Weights of a small mixture-of-experts language model, trained from scratch on English Wikipedia: a variant of Muon for the experts.
Below are experts of layer 6 (counted from 0) of a mixture-of-experts language model. Rows are named router (the router's row for the expert), gate (a neuron's input weights, with its number), up (a neuron's input weights, with its number), down (a neuron's output weights, with its number) and show model dimensions 0-255. Each number is 500 + 50 x the weight over its row's rms, rounded and kept within 0 to 999. Numbers have three digits each.
After each expert's rows: a language model's description of what the expert responds to; "raises" lists some tokens whose logits its average output raises strongly, later layers aside. This comes from a sample of Wikipedia text that the model never trained on.

# expert 10
router:510589624556497508508520538459515517502496485510513505451531492530468485531410532478486520449523502404549457439507529543543534462456573473511539450386547576526522486450548491513451502552571452584558497479474452471498403496492489447508540559514481457560465516513446490496488545469539607454474451430571504581388521428462514426529423498515455519487544552583427564462457596460525526486498582589565467451502502520416472526523478497496474466454542545466467497563484515502426466450513484464496522524607467572473500429528523444481457427587463460520486573466594429540476597550565582546436491509564458543454508550535394380579650445441443540504392503414573520530414464569596461437554552501508547532483471549562460501474527515547517415531552550481587462484497388514484460572565469
gate1:480536502471456436475487578610580529451448519501481507525437514650566480361416571547469524499418516498445547525589443477543509499440474489379494549502552404499586541443410505523437606480458489508471444447478548528425504511550498539519473454510495466451471432482498490545550507542454453558453480517400448464489569489478593399482413519534518476431505374468625467408552598439483521467557505521449416467460461568419466424587535520546525438538424508559438437496377496539409569519530556516463468486485552439450491526501538478488424537540501412555491454519503491535548469498433517542543553447467490476447498522453486604499479485498538515505482495448469502558482439570494481492505474468479594446506475603511548547450538550523387513546458458482577539439548479512509517524551504
up1:511462514447570434443464514572487511446547530459485482500545478551447490439503503559522514603472569506551578544526487499542601518415592393456471511487491514356565549553505410509483571485504478584445435493570472520556546502553501456500488475508509599584566431533580496421399539420492487482504505552371485476508521532541493512545559546510556531509605404500516455518556473507476475521513518502455504529547522513489496536476505505429550480440534480533564563421536464564426462474517461457522457423444426477468442532480516560463463451496490438525570592535535458363582483490423416495567472429496479530548479549408501422469550469561605388521520583495399510559458495559438494547515523489422565520568560439461470623468522551507404523454489522479440425515475544506461437453472508
down1:551463552488536481491553529518506518518485561595546519438474543495487489545441517437598493520483555499465499470565596596559423518539557535525483468456416523447415534548493590491531415452520523499462494390454454547537446451567588513534559458501531461527521554417523580467391529579405531564524458425495430512542525540448505517539439475538506504456459561499456474487438506460571539616500603477454463496473508603581487553390471536470551601463524539490407531469476531498499389462512434412440509488518511575506442674507545530496520484395533501427519484525470518529496573523424571520461406536463480469604470506457493487439548466526531503569462524497491538482525495575495597484514501505491529533527557395566572462458529475491473396476423517418450558503495508534434424558527560
Description: Mid-word syllable pieces
raises: "zy", "one", "th", "y", "ent", "now"

# expert 22
router:559648499542506521485535543475515524471464503478456419470433454474530448581562557523467482529553544510500469542454587489569487451475618486423467467455560440517543474545501456521436515615514405555475423551498450461521506570475500392559596550533523486526510482466454513516428481495519539478564491376450634493474498471540418460501417578492507460489463494506473508474471531458482631554468516544482494561541532490443431595487541590509441574438523481484420451535523549489477429482536536613476431537519574516538545462497442594529507447624427443557535496562551439510506555503455543444421483499538447522521582523534496452538514515451548528416430419432500609532483403566487506511577547553493561426509447449479483536485501469534541542464535517538539477548532547497574438563557399
gate1:472451504583496437490517466440491484590435516483445513580535571475430423505504452516474498425508425495500559512610516517398559501513544467482508549552499389484491542485452444436511487496501546513541531538506570467493510477531510494457600545539436476436449494478501478369488478461561589509610512502472657515471437473427560440482506533417595483477411402445567539503468440542561472470545633430409512468509481534429425432428559455515473465503583471492460493570448518548422457550530496427554467540511530526511537446551499542554586460517484486436519499514447506555428590479431466498453401511503509444485491436384540513508470489490503465449484582469438426479559469490483447538458412486542499441547537470454491557516553444529418515396492589516431459550502523595467489406568525
up1:506478505536529436521489562340440610455563477549548469491432499480530427477434518580531472424542552521481476496445518498496481542438501476470492493448422534544474466538499611496545596493533458507474539501463429489544512531466529556480507548438513550494434518577431598382486486475537551422516479510323477564484429482414510543531511497553543540505554522445508524402450549534478530464447548492522509568454537508561528527468398565460582517581520560430557534454451591516465504421509485477439484441462445523495453473552538564496516570366471482610446499538506555484453486529535479454564449608469564429511461393493495505439492531453554445536537536475589408500538604538471403488474416469454586442479490498499524512492547468440564503594518517601571484544545504502488560505478494
down1:528580469526528457463537525471570527565498591484402508515536549418455520562560455486503531423518436529427499476461429424549537463464536444448520507373427559553469367489449491552493597488463501486579455496468479473481441502428532497427478430577604402474545540440458503498476481437461416540536511428505519465535657463386516386404465570547544516475510451467454559450500481447521467407447498505460489499483528471509500486482509488440479438482538493538527570552500478577382395497436507413579434471468478522454483517435515468574562566507498478545502495537463485491511477534587514434448541401504478506518445471574579473485457447442419440457464616539511493512500563527502439487476498450486599450432529553530538457512538499520444504536510498545487523590515413498491599457526399
Description: Mid-word fragments
raises: "-", "O", " ", ".", "on", "er"

# expert 18
router:443513475528584425468512534523461493484437466525489552416497512475459571476552523533539538499450496544579427558477526515491525534469429567565499531470521553510495514464493463517630511559565502556499549448503468501492518516476495510473533617533469460514575525501449421510462436543439445542446618519515490553597542463446610447610489547446488398554515404463588493525473476517483466542557589408528473571379393507437529507514420528530481425510466435549503563475492460421393574542423507464528533476490534472498609492489545495559568588512490530501467540451444481465526478554505516423514520413514530501488466504506529524589536433461554486478588553526434505466524409534506405559449566444463405412525493474596520497529592612406503496441457512484494522527440474545507394551521594
gate1:512541417504540525474425455526511500517486432462510454469448513551527521476541522581535464498517490400510422492481538498443513517568440569473452480482490511569514418615433472467532502523466425484441528420494472389461530452563466541485505541488548512487533514542499522453563515574521566458540571389508508499492485516417569524587524513465443454464537467366517523482508487481453492424491507413423570437460450451473454558454426507505513547440564606466474486429495520543437491604492495496483451508507470535571451608500475404579513453555498550449426459653566517559538415570554574452639518573567445522478527513581534491484506449509476442486573513475510446542519532467524504542485378593453620466470593443559527393535500470553563478501469512458452492535582430507503465450472564
up1:568469453551549559517442435526512494547512518434441523583591560468625571500498477450423453485609562522525477469587472471577533523434509558460353587535462469454604499423469461429585596424468493621524512534543483461502474537503515542530490432571570546465437430462531466511501464451398467503499536551486498495429531481466494510479474527513485529479500570491496491434413487521630471530522403511502475475501478398535461530553546523504420530501622556510520462587522598578452461441484533502492429480534467509467587408503549545504499493483473513432526476423523517499553424455501570418565441559479497491494474363525525452462487456512524510528541518446541507538533480481478491590524499443462380491502444464520515548445529512456509518460564524397628541496534540564597517532541518
down1:459582619437408490484501485540565498533440476484500481438475476436504485564463403416535443467429487513518486445498423559413519507514559485417578462555565460494492431480472495596420503534461458472529464499516536523449554419489540440450411520504458476471527462495523535521486540501458555478547470523495520444510475479496423323469442420458481542541459449421468507500512479467502453512388477560540497414538575568482583539505450538516599427515500581501406483511544481452503503572538485503455527539488464493458545413452522605485582540421489426529482458409530545595519473494496479485506491515472526418459415544538460516500587519586592577424542443548490486492475535528445490456532496504559492456489530541436537473522449497426538470537514562568380413493410468413477654573449482
Description: Release and chart prepositions
raises: " the", " a", " ", " an", " two", " one"

# expert 9
router:498495443431398476477536500467526473562447489508535494553546583566481540396575515570492444541506545543508477605479430479488472536600479515485521604524564504536499532424569490431514468546570546455563588490542460512510506547434519504441516507583447505543545522514428515558496435486615492520457562465514494497437538423461475535452584502510564498495400407443461535526479558515513489578556568498546459521488537465464577449465421524449561482558512501465478586461554428456437538561475462508502472553543415474545599470493573498404478423456522553510471505435468478521611500519420507491605512530458481443556503429520432556475427493387513439517580506502576437446513417529547527539431447471446535513627554518574470506426605592408533507505471496537531532515464516552501372440465511
gate1:535517499436461461603477563569543449509488415467460479472607480535501578417573515580522441536464461505465527509464501554478425526419562480541468490505532424473519491547449580570574622521596555584523434453494500468553541476478552515529564456521504523543469419479501533520536527592430521476472454412527477538595393427539520468556493525502536562502467453486458550473451426577522495385489536508541476543533518486531453570490539511466576420555428510469454539525450396506385436471453473588597431594474441416523528505512553520533494508540495495485514423479457615538454490517500497463478544527450613511499411448466476519400508420540513482479471568509464485430533458494461516421499574481411489496459470491536559529431564519551479458423375604530440434548545492518518518560570499
up1:426532497353553565551523562521552553542563488475524559461463574493510472404477559518462537511456472432517588516490471554512476548525462422511463449467533527430550550545510506556482552495489524510590446504444524567479470545436480537479535439605509566506491441496647478531665494475510485549587529469506478470531386429499504514456467407472526560545506480495537474431514548441536523526525453488418573510587447454514489551485463551518514506436438568454504507434393566516435482438451514518490483499546568403468511461478463537499438468550486461516546398488616606524551466532559477530495446522428516566458530568544466535431494437576526469426593559573514415463541536612484552513623479484509544425509483524526405458537444499544469516502408520506458495538518514435472535596557497
down1:509529491470470564621578476405541448483411503520506521411480525518375457602548437497445514540512551588545404531610445489504497436544534541605470458514416541506461523500520460503608561527528558495575571493441536462468520466506599520426436504585524542403487482565421504541409475574520391474491444471518655482514518547529481607543549615455523520462509380507487503419529500465520476514505594512539486534492412479476565484520530500447469566529527522508517511505497426515474536448496561535499434468437474469541522465460516503379429519450526462548570536501509429539455465475560514497513471493489529497454517449545458484464479486470486530445523521448546567529485518500519437446400476559392512476442476541461473552510541393509419586539472558404547422582522518523495558465567478
Description: Copula and auxiliaries
raises: " the", " a", " one", " part", " in", " an"

# expert 51
router:424522588581497548531542529634375468448524436497455486452561570478374500541415448469501475459498572474542458481494578474457442461514513485599452461531554611507534522476509445524579512621519571498540459474515559483529388421542433577534508502581430422538478480500480499454585431522483553489395407544487504544458486514512493440582605480552502475509428455565471585472528523517473429487475472541522428506517574540492489616508429526534521519483450565528520445526468459483422479488487483509501479532539485464490441589523587408532511509483616547501487410468491419505485542488571555571520482499454454537477466455533460411500544478505568576503516545498528525573506488554578462505574488462485403507532446586544472461511586478476571490538518518552547386548487471516463607479495420
gate1:513505561446483481551469490490463542490513567513455442486530515371493464530518478566603531484495523525552461574534419587593555581514468410548495502504469589486517419517514504554489520558490528453419509482538598469535520479542486498475496409443585446589534537537551570459460425519552403497469503489470486522610430537517557413505520527462437559519508513484438453542492632523476500492430551414488440465523473427548522546418524482516476409515571554466434514574589425478518470494570474604485429542506509454441417412531430465515428469460514534453540490519419475433472516531517498394525514482492543519479527546505523410610495450627544478469506449579495442456536415518483499418499556452548481476490433614534522542553557526469489522492477484590581558495558492372444565452516451
up1:573560479598516505491415526534419539468491492577415545536536573432508404473528439535529508436564454526495492538499503460591524491460560545432481533461507525488521524445531565479542445499456374552571566470472469498449430491404432524481550466509517523579567450511446454514462452561442495430495625561588468501511431495502471461525457397518439486481524534532532511512512427456524503495462522477563592469500412481537516451467478501551543488472521464409577470570545560550527518510421525599427489553471512465409524436450523482497560456502497491612546552403553486394485508518415481442550502465482464474488511452542390612556537571529517494589451473438492383482509582458642498475477545454472449523428490444547457537474553536519512509494463402452537465471460527424487399555583532
down1:385526545582540466558504471590471467491531456534540520576547623427526548521469509424552536562530443401532546438504609458417521604536537512550535439545481467546481465485394521507499521568556518497510435597584500551598502470473597497484587541530455450430516499654592456553509518478448532502529500495484469498500502496503554496549505477535524638512485445515573499533574532536462552368536483502473561462469579479510539488561566532432498517530506438435526491555472601556457475491439497510554534527543511515594408542465628482570394482506554560471506482534548538458528475491579532542467549491459516561539478494467467471509562493497527637433545460471388529525563499498439470509490468553494491413444512523490506448530487445546521475589458542501488463464596542429472536534498428
Description: Abstract nouns and adjectives
raises: " and", ",", "\n", ".", " (", ";"

# expert 59
router:546520455420445482468503600479472518542428543461549457498555471514429469402505522548476438554524592479489490552478484505528501516543479506542538544501549389556494556433529505458483545500540510494516434511554477562527540571455529544504460557620482507572528555453544533545468499518363455521465604578486555567543555462546508497442424498442494419449472487439476548472556514509533442512534498559482468565549456533488540542500467543586513513548565458477488584479546471505474499556505424400439539463474496534442618464469454542473481413542610517544391464480517439495567448534460524442616478532527529583534483436538482495494453488553514601520598464431499413422486421522565459640522456512497485561579435476580474515482565522409553498547593487388391544505415525426526491545500512
gate2:543548446477563529514504539461524541505481494494556485574478516555592587534496447547477482518513551484436505414515528450503485465565416427633468529564448440518515452517536558615508459594422476536539579431455593484536571509524432501462594494452529476558465497525507545526452510519554533475537439549456507603510516519445506476588487547474495473458476431531504436471541578473439438492423475473567583536466523501472507518570441524497460526524535409473506498489503504506536498478534562444566549463484545466587489456494432415528462566546609593485396441584536461483543500415509418464493575496488482544482556522565534548523501448374586507580540490534558519520482457453549540481408481449424391419490685472511430636535504515569505564449539488502526520460524565528555523501536517
up2:489508545382438416525477480527492514425437530550548531566510531603478442484494532521525563627479498473523494503503617571511449526497444566534553564519536472473460493464487459465552493451514464509520505508494568474397409449525578478483535510560477525489448391608421376477590562496512428545452531462435557560432504490508398520468578464537495504559422430414507454483504531510542507545618494457500509437471432547500485518452424467442556504433480536484558460538506598475401491496446442505435521516517540425543408509500587523500461524441470511574377464547554569513363493529441488500478456455504609535489508499461466578478407485483468453538494447549599466506423458413448531464437449520436508481554453489484514502492592434479518439461493542478494467508532498444584442445420483
down2:509555476490549445504517494493366440451503503532547525537528490523401424444451492437488534583539558585535462598550478497594613398540489435484516562432514504360629493653593534497501516514556488601517499456502554431515528438523499492402439435535468492480472538546452533565464550532531506500416504425488455562573424524505446476514438505582510569455474472580504539504551540504517543525552446520517523462500496423521591465422495468478498475523466525522532573513522476397506569538430511447546501481503437532463494501473545516507506613559518508555568462461463554502559481495528523472401548462560557484402567463533509631518586363565409468461511539411445464473512543423454487472501552461543490491416539500467470440490446497462541511465433475525447467488562445510482451480516499
Description: Coordinating and, or
raises: " the", " is", " a", " an", " was", " two"

# expert 57
router:394449463566507442441518576575378522537463532499391503502454465527417511559547416445446513477513560521541475382576541568560486455432437497478437502556589484429531535600518516567534438570450526512441492513532464571494512423526434509542392495433451586459505454470484480461499468503447499559462537433484548457426496532513445498580549483453469466478490483608523532520500487574472459471542486451521542550501596533492496494567570561560431413501471415603534454528562502512607502443538404506533519494489441512524418529483447499549485517475483500481534467527543464545432529490449527565517556402524526573443470476518447543507580480584519562491560497458443583591461444580530432471490433484587447398505552533494416491499468505480546539566498497514543464435491641503424509412470477
gate3:470523378513472461498502436368550524406467460533558513510485551507597456530489494515411580514486437487469486572567527506582424479453552551483536531547517492527488461539484544588436447531540475461442571514453442458446474473447503453445509524447488488565460445522490450569553477554441474486525458535464487543511455493589414599453566571557441487485502488580511488426478500538466483455478484498534418552442525539523546515519545447431440501522607493442505630439545493564473434546554508475469504494572478445500499556554503484623555380526616460510440516518489473509580557600526492547483554484518407459583582492444494559382429516505516501447536602561434448556430494549518571539487459472511446497409475553398532458524448465626462485509448424510503523421482518485502475484562432
up3:592468556495426510490454568519481391372458508545432497367492472500408469536477498439516470566458547479487482438518472385509436499508451575477513560493514456491526491452519424452502586527544483543504526501445427472501451415532475519533474418628534487395575558553515501547493452459497577521519527491566433534478495380552506576449536430518522551566554458446585481524481523476517479653415542404606543460566443447529467521503435540591588568411514528519536375486486535534420496558455569474492460525495553524553477443442549466566494484423520467495464510447491513486528469458511541563535502526543442550471400433567523460537528461518460497506417476456542570534466401481474515445532493582465527519411459482547512447494469460530448459445588569529468540570520482552518496466543506
down3:524443501459499467418502508531479485462491551615495423518509542549475501496433459417418518436410474507522455492459525576508570513536542537529488482512460562493479439558531528548499437524539613514419551534504579521429429506374417522491469528443514445483490499500474529459528513548458445453444452500562612467505517537546431495432449556476408472491540520514492460576448434586446544448566478417496467540572533420452435525517547457512417470616413493387530558488540542535567492437446499412461411523489541454418529519502430504485525645472484494469420495561511390494511573535480401498468556477566492489524537447499466446574482431473479526466438473449567469439477524555532554464493475534547494490530561517484438506413472469495524441593487589544558641458483437549419543471460416
Description: Vehicles and technical equipment
raises: " and", " ", ","

# expert 29
router:593493414481432525501430504486572375560505453463520439542375508542531493547516421456490503483485429493444501471471434435497550477430518533452513452539451478424473409538480464524521486540437470552520506502564576465479454495562493393503412471425592538533460484473585498494452484496541558473480528485413533507456514468421443472437519414531446547511497589537459486507410532480506486518487518556554470469525544442459439579585433505465441585426495505515591555499506570458456548419504523653534429464513548464529460598544468560520462502492506526572578551527541492564382490453513507450388547446465445435446565469422466511439411445451547486517431462497508510519435565449411528354512409518584577493528467494460479576565478455515468449524550485578535503467515502517513458532507455
gate1:568496485497459553537436450478474495523468422438478539430492518483571495516523590440470597425536471560459516418564423478480585544528465508566538476446494531543494518508403454442488407537529551435477567519504461500478548568619504533468600516515523601504519577430474477457493508474414489473492543433487369450486562411515531554525524477541529549494509451532445473516489555503468527499395574454512534551460585437632540552505537477515456505515397536546496505558550461489498506567531408489403521428466533526464610475548510441563594438503404466512435525512441505497533503495461462526519513515424542526555443514531595511463473599481446514542527497509488503507464528502392527454485562487482492516437527452511552543607598478562433593522494565603479470390566447458569505615500565
up1:586552439490487472508505472510516494558473489376541591481465550555342408499400426484469482536402538556473559534546465525558494439493562566553576540454433582568424526556568536554486562492532482500511464379489511492467551481481514562451408502425521447569397456434548514591479426452493520473450396531525508491496491528540515539514437448579492457502551510412515540474447523520494390475449450448530401469470462435547514537489451486506510386502545503483521507552493445429488561439482505550547567549493485465402461526584460490487616513529548488572493561547500538583488420650513478469470539533500482525512512523487469489554474478467431597549479514451529537503363415528531502477519546537430518564472432489510458468509564481456468545466515490575452522453504434476508510574479401
down1:497497457507525461558429441501594503482501466539448412484466489494473478526458456564501430471544559576589516590537557418574455496549448471470457492537416514470538555493423543468479510522497485553409537617475503466516447549497511469398548426562456528481393474472490529537471542538442499438514505469412452575516553385482553468559435422485501434542513503428422484466557552466573601564499536492507503513475446427549487553523449470570490581435418566487524566469547459505461566470563392468535514462571442484500533529465444555478545468454385482511615515432499548500561459565544468363494481462484482548500535469494498475440456512581526492425488560526501434474615483530484513512495547552407453496514397592368471579532485487596473528490594500547544498513482508500428425521454542
Description: Foreign name endings
raises: "ia", "kai", "ka", "ego", "na", " na"

# expert 3
router:471482535482535477548431557464524452538553551459510503530411463468440491486453525513474448425530618521486528494518430544520354527471544513536488464471568423518455511464381413477474512477512523453476474478454569499434518419520507450557559411525483530479505442598417432517514411499458464449529438453475492486593591438449517561466501516517519442526507454544536519379483439478514457507478589587558517473513480483439466459560466414533605555538457504485446432597546515396459524505517441498528477513532505442548542442434567467526455530425445482428512536479560462448615530411478461595629527481438508526445456465522453583480579576607492438501528514549502481449515453437491531452517502477492494471498377401572554468570523541402501565440528510480444413547571538474471510478493455
gate2:473449546486498527498571474451529468458504499567542496468487502416524501485454468514572458516464413411479479486507479511528595535557507521535517410537454546401522621408508507563433496558487494432450514462456476489439546455496551467563547468511458550567464522450608545513497436506459499468544527432580496473482481485408479529418544466555544421502514464510459504539568477592510481652561540550477591467513542480475477366497536469565424495494481568487411495547542533501397449511426494532490554384460517458600483493446557565386448497566508551559473484542543532508511500440481521506535474529471525453523487400565449527555617451549526391490478553541511506569544380444523464410463496502498563529554497639497453479560547500495515551467448459541480612482466516391495457517586458
up2:477554492492403529479505455464511573548515573510552609400451459512444552617472525466473380431484523442489474517445520482506439511462544476542556364506416497453489531411525494553408594549526538460462543484469494480493585479494532557462430496597433531501415444582469534464431511508427462502492419600477525550503450560427483514519552419502503551510370479536511524528533419627504558467533483512480465426460509517437421414510444481548591548440577529485559495547540511452555566471473468478515506482655447502510462469472466498507563568375467549511473434449520561452523490443449508587493461478543521511489495444442471395581576543447579454505492495475495504518496556465557500503484480529472557504573534493498553542435473436493589464534455479493455444568558576488440552449463468
down2:447565503548542474407459490427442521518469506450450483406495502433473376441432492454448504668536523519491452517515457549513583569433527499545470561550509504591503413503475413567569517459464520527537469540443489569513470482530496573443506455570467500545541431656484518432526605484566500489565510493514541462458502455555506488492441424534563487419558520540456518492603500547557480582550537372446538442508426440444608542561586580546452440511433473604444534508517507468579573510468592525481517479490510521429491489407519468501483512491504560547534554442556487465567475591479475440556571480475566569502531522543515526533551485460461538514546577536531470512502514451527490482515541500586538578467481491520585541474522420441523483474396462449521442450485443559429483438505570
Description: Career event verbs
raises: ".", ",", " and", " as", " a", " the"

# expert 62
router:534605478490519458609537506572518463554499477549535487582450385598523491537539467498501499418518483531513501415619429482491423529465462459558502487558492441448485437471551442506570597527456486533452505577530551529465582495599421488496531444463498482525520501546554517502427530510496528553524581507531478477511503493439490455384570462573528486506465528507476425515480425586582467547505502438509574474475530581432425584509551474581498542433538461513487493576437525586495530552491472558526453581536458493579495536496582567508510565443391458517548560478494461392558422422442416600440565546452455472500469499527533540522448469556524445491451573521586456543539576458410517475441446527427524532458522532462465586475545520559563535525461486544555577491547607494509458384506549
gate0:560496526520429460493529459624536436440534575447492524412458460514444591546461456590441419420541540522544355496464515525508511507521444473476515423465539524531468459574504452574544478480561432425493441591437576450420597484512438448574471523543461506483573555491496409462481544491440502460423570449586521467423463539487516535507463454430543481387520442531456518506529524507529438525462501481504575547601535526507451426520552427506508473490535559483569444486496502513509603464503440569578495526520528446495584529441560481596507551421420477449477529503524500584590567504558543498426508540471389511498515504507422515497494418482457542508504435440511477430478456481555564540516400505483472517497546479482511465582444417625487519470522434460404496547524552536504547622511450
up0:586443450558445566540538547477461493548523497572523521531514476500465554444476470450407462550550509467459501525458460424547536527447495428453509503479494595519414490520469572531496478608495497545536578433536456534453474538617488499491535571475483477595398556489623462468528522404541431492562521405520457562526513523561492440585613472502495458503530548602481607566473384533509538503510562529572485543515465421427583438499481463556364585450493461525544447442519469406467481479528407506441436424576598523471484496503517494566546479592576427507496524559470503517505490514504545509540539571522545541482518466488484531526535505502519424486516480532490516573427421449493493411481411535467489548477469444470445604609432461451519489414548514393461423511514457465512540537495538
down0:543457566584505546478609460518419432404544505616508503441471501451504426502506550404470454474611551517492501487470490436390524603525521451440522574514484517478594550419582469487434489525520488483442592540463494430534377483491408451507520466505568528544450449483529594469520561460522418519528517476425479474556504498490472485456472504493471614565547534510543567575507393575509473454468504504434492483478499508588457364452471450448551532434515490476490545553504537576541521506495379444566509445464526522492478451443425534478546471495480479430417547557458388559424521514523516482445421503492486419546532523448528452491449428527473533464478510420515474445484550465517502447552462462469498447535474423610483440541490457493574490392576540467530470413560542499464576449500428
Description: Song titles and credits
raises: " (", " |", ",", " and", "\n", "/"

# expert 47
router:613470422449593501428514510501552485432520524505518454568561517502477525469427578543500483558473546512449476508538419510470467487476511486506516492557442483589414441489482470537551558584541440550481413529518488537516546588444486463484564536515548548544449492446602517482480492462423473514467559575435383477491430511465498480431547596459497410522483490421490464409503489517451541582493423443516576495502503577488451397543515513503452541502517450468513446505508495492529478567546464423527457436421517561561539525515429464424547500503559567517519498502507451420570457507570501509578480447552555533585474528423589430485477597549537467608536413464485464416597590591585482441556601502497528521521492403526500501527544471507524466495460493467481525545494471332618498552529585
gate1:395593470444481549529454499501455445453485619458449433507483567547400500495485579415531606496489440402521554438369511446523543562475559543462474449461500460441484499408482534503541498530533503454522521475481500532577516478415463507516598489422525485545550435513460464506414508595626539546488513515552583511412510472525560491477615438461583527455528392386522459548471496474449537444429523449467439517511465491461462477537525409520470554581547464420429493475506513530533593505458550479547505606481529491448509485479437459463500507546467514609518488490500654512508525591589486503431545607559517514525504498451502547470530554470552601575502561552556451496530462505524540455430518537504496470522571554533487527525515478585583483476606472506446519436513492476533474486568485
up1:522474448462497504527514567426488530592443552504603516457532553466459554442513491507569499359442582506525583535451513434545612537601364512460529579488592524447427548474528497470521527453499492392535416453412503524448559404504510542496468467502511518517444468431415499636535483484480456585493417470502536540465525478497458579465497545438501521478549459486532474451518505613541525517499500499563495521495479434383433416563551518457563445500539524472427426511524525566517451519557554417527456493443523516556513416504406460573477471472571478625429473434438491434537530444503589455519506515493439602556560451477499381558564519544550552563417564533516483497577472520440497589465531491468509448482496532485593438525471512473507525478482458523485459476486571493477452458510524
down1:421441541478510517573375500471542546519547635524502462464502518514476574555491535481506455377523469480608595531524433543471558607569472474549493441495416428529448471464516520567424506523409509460475543542547498495567463415512509457525555544527519421440483545527445466544495476529569497500506504464487456523517509498414455576487508483496488505483563454459543394536542557543444522547569445455475530473539511403548460411477576502499557332481555486469559455460591402479451511534555594566496586525494519506464378529506553465461498553523576530460480522527452556517597503542601484422545472600477513574536511566520545495491541531583471507511405440520515518474593528501500505548583526524524419527508499449441520487452534448531457484591528410512540385531559434528455443478520496
Description: Sentence-ending periods
raises: "\n", " In", " ", " He", " The", " As"

# expert 26
router:513447447513484409418560470549604493390464611466510533579559492486509601558518520542438561485563497477575424499560446499592488452436520501532538522569525437583399506531482487529450510578496436508473530456568488401581587555433599438483569397458527497582529552438470556480428503449470475515497527567538539469536438507533465502462516516487541554464556486453471486536469465500463484537446454550531518460496552504505429452495597529477470473526435498528520480421480573584514414510558490533536488502520513447532458468441524540488480465476458440478423523538392545502433474486444413479559543530485544579544461537505584509486435484556431445529513513573547418449532555433478551477570562496431554509494526433413464508495459589405533453558466612545427507480559442507641559571559498
gate1:435466497597527593494474439480537456437501497528445539511491541635476470545583417429434413420523534483454528474548429476533514511473528487456435558536558533462529524435509460458509496558475504499457530533472528521566487573539501578584592393430476526574442506572549441392453442512503434533532483453567533576460495489495476470520351426404467519539508413479471479475521477462508465544552483522600546575526415499535416511570513498474457443557471476568439567454543544581511396514477493476484557564518502497583457498398497426491506515555490512472550545474584427538547464470529471486428548557526536571484490439506502563590564493492484456429561512567449455468499509528445552487497523545615480543442436399440449460439485528491513536436496489512562510476506631409426514407525495
up1:471451484461490639397505518442555508468595480571552488466524547536488547546385529470548439530533529438487502444418475538430508476500506506497414467536491480348584534454547453562571531456488504491455522501419475580449584494527635457502508430571553436443492518501536461466525524562619473433477493511524486515401531458503592528497508505489481554405430400510435489389452422521439579503540481408476536529530369588510503484423500574511440534524451469521460477449437469479564444531478525492523453560502483580515506490439568575534513532481470543520453438492499475448537432528492545508469467538494420581579581511527509474503426471429512541491474517490461431531538461418557540505481542491422498534557519557478377438577579423510550498485459510420457530583498457474550487476535557
down1:478592449463490509567462492457475587537518512525586446451504465485517559484492541450546482484505496509512555513438505467506464447426460507489576489505502473484490538473476528461453521499536494450576460603474542460562539425502587576459555561454420453593553512517537490491553474551549557511538521458540412425512441391616545523524595570531550564511552525507477489570547524559455503532547536401488511487478499504484560467489473545596472577535487468524394571424550597512528514500486449643432517330600528576537471506407487469433538526505498443534529433510538527506558627572432488492589478547501607481582415559450568479443527503448494432628490597536482468455497464524503468508545434456517513546529520567462513460533558456482508564473469498432412502470501517587477511462427494
Description: Punctuation and separators
raises: " The", "\n", " A", " In", " All", " This"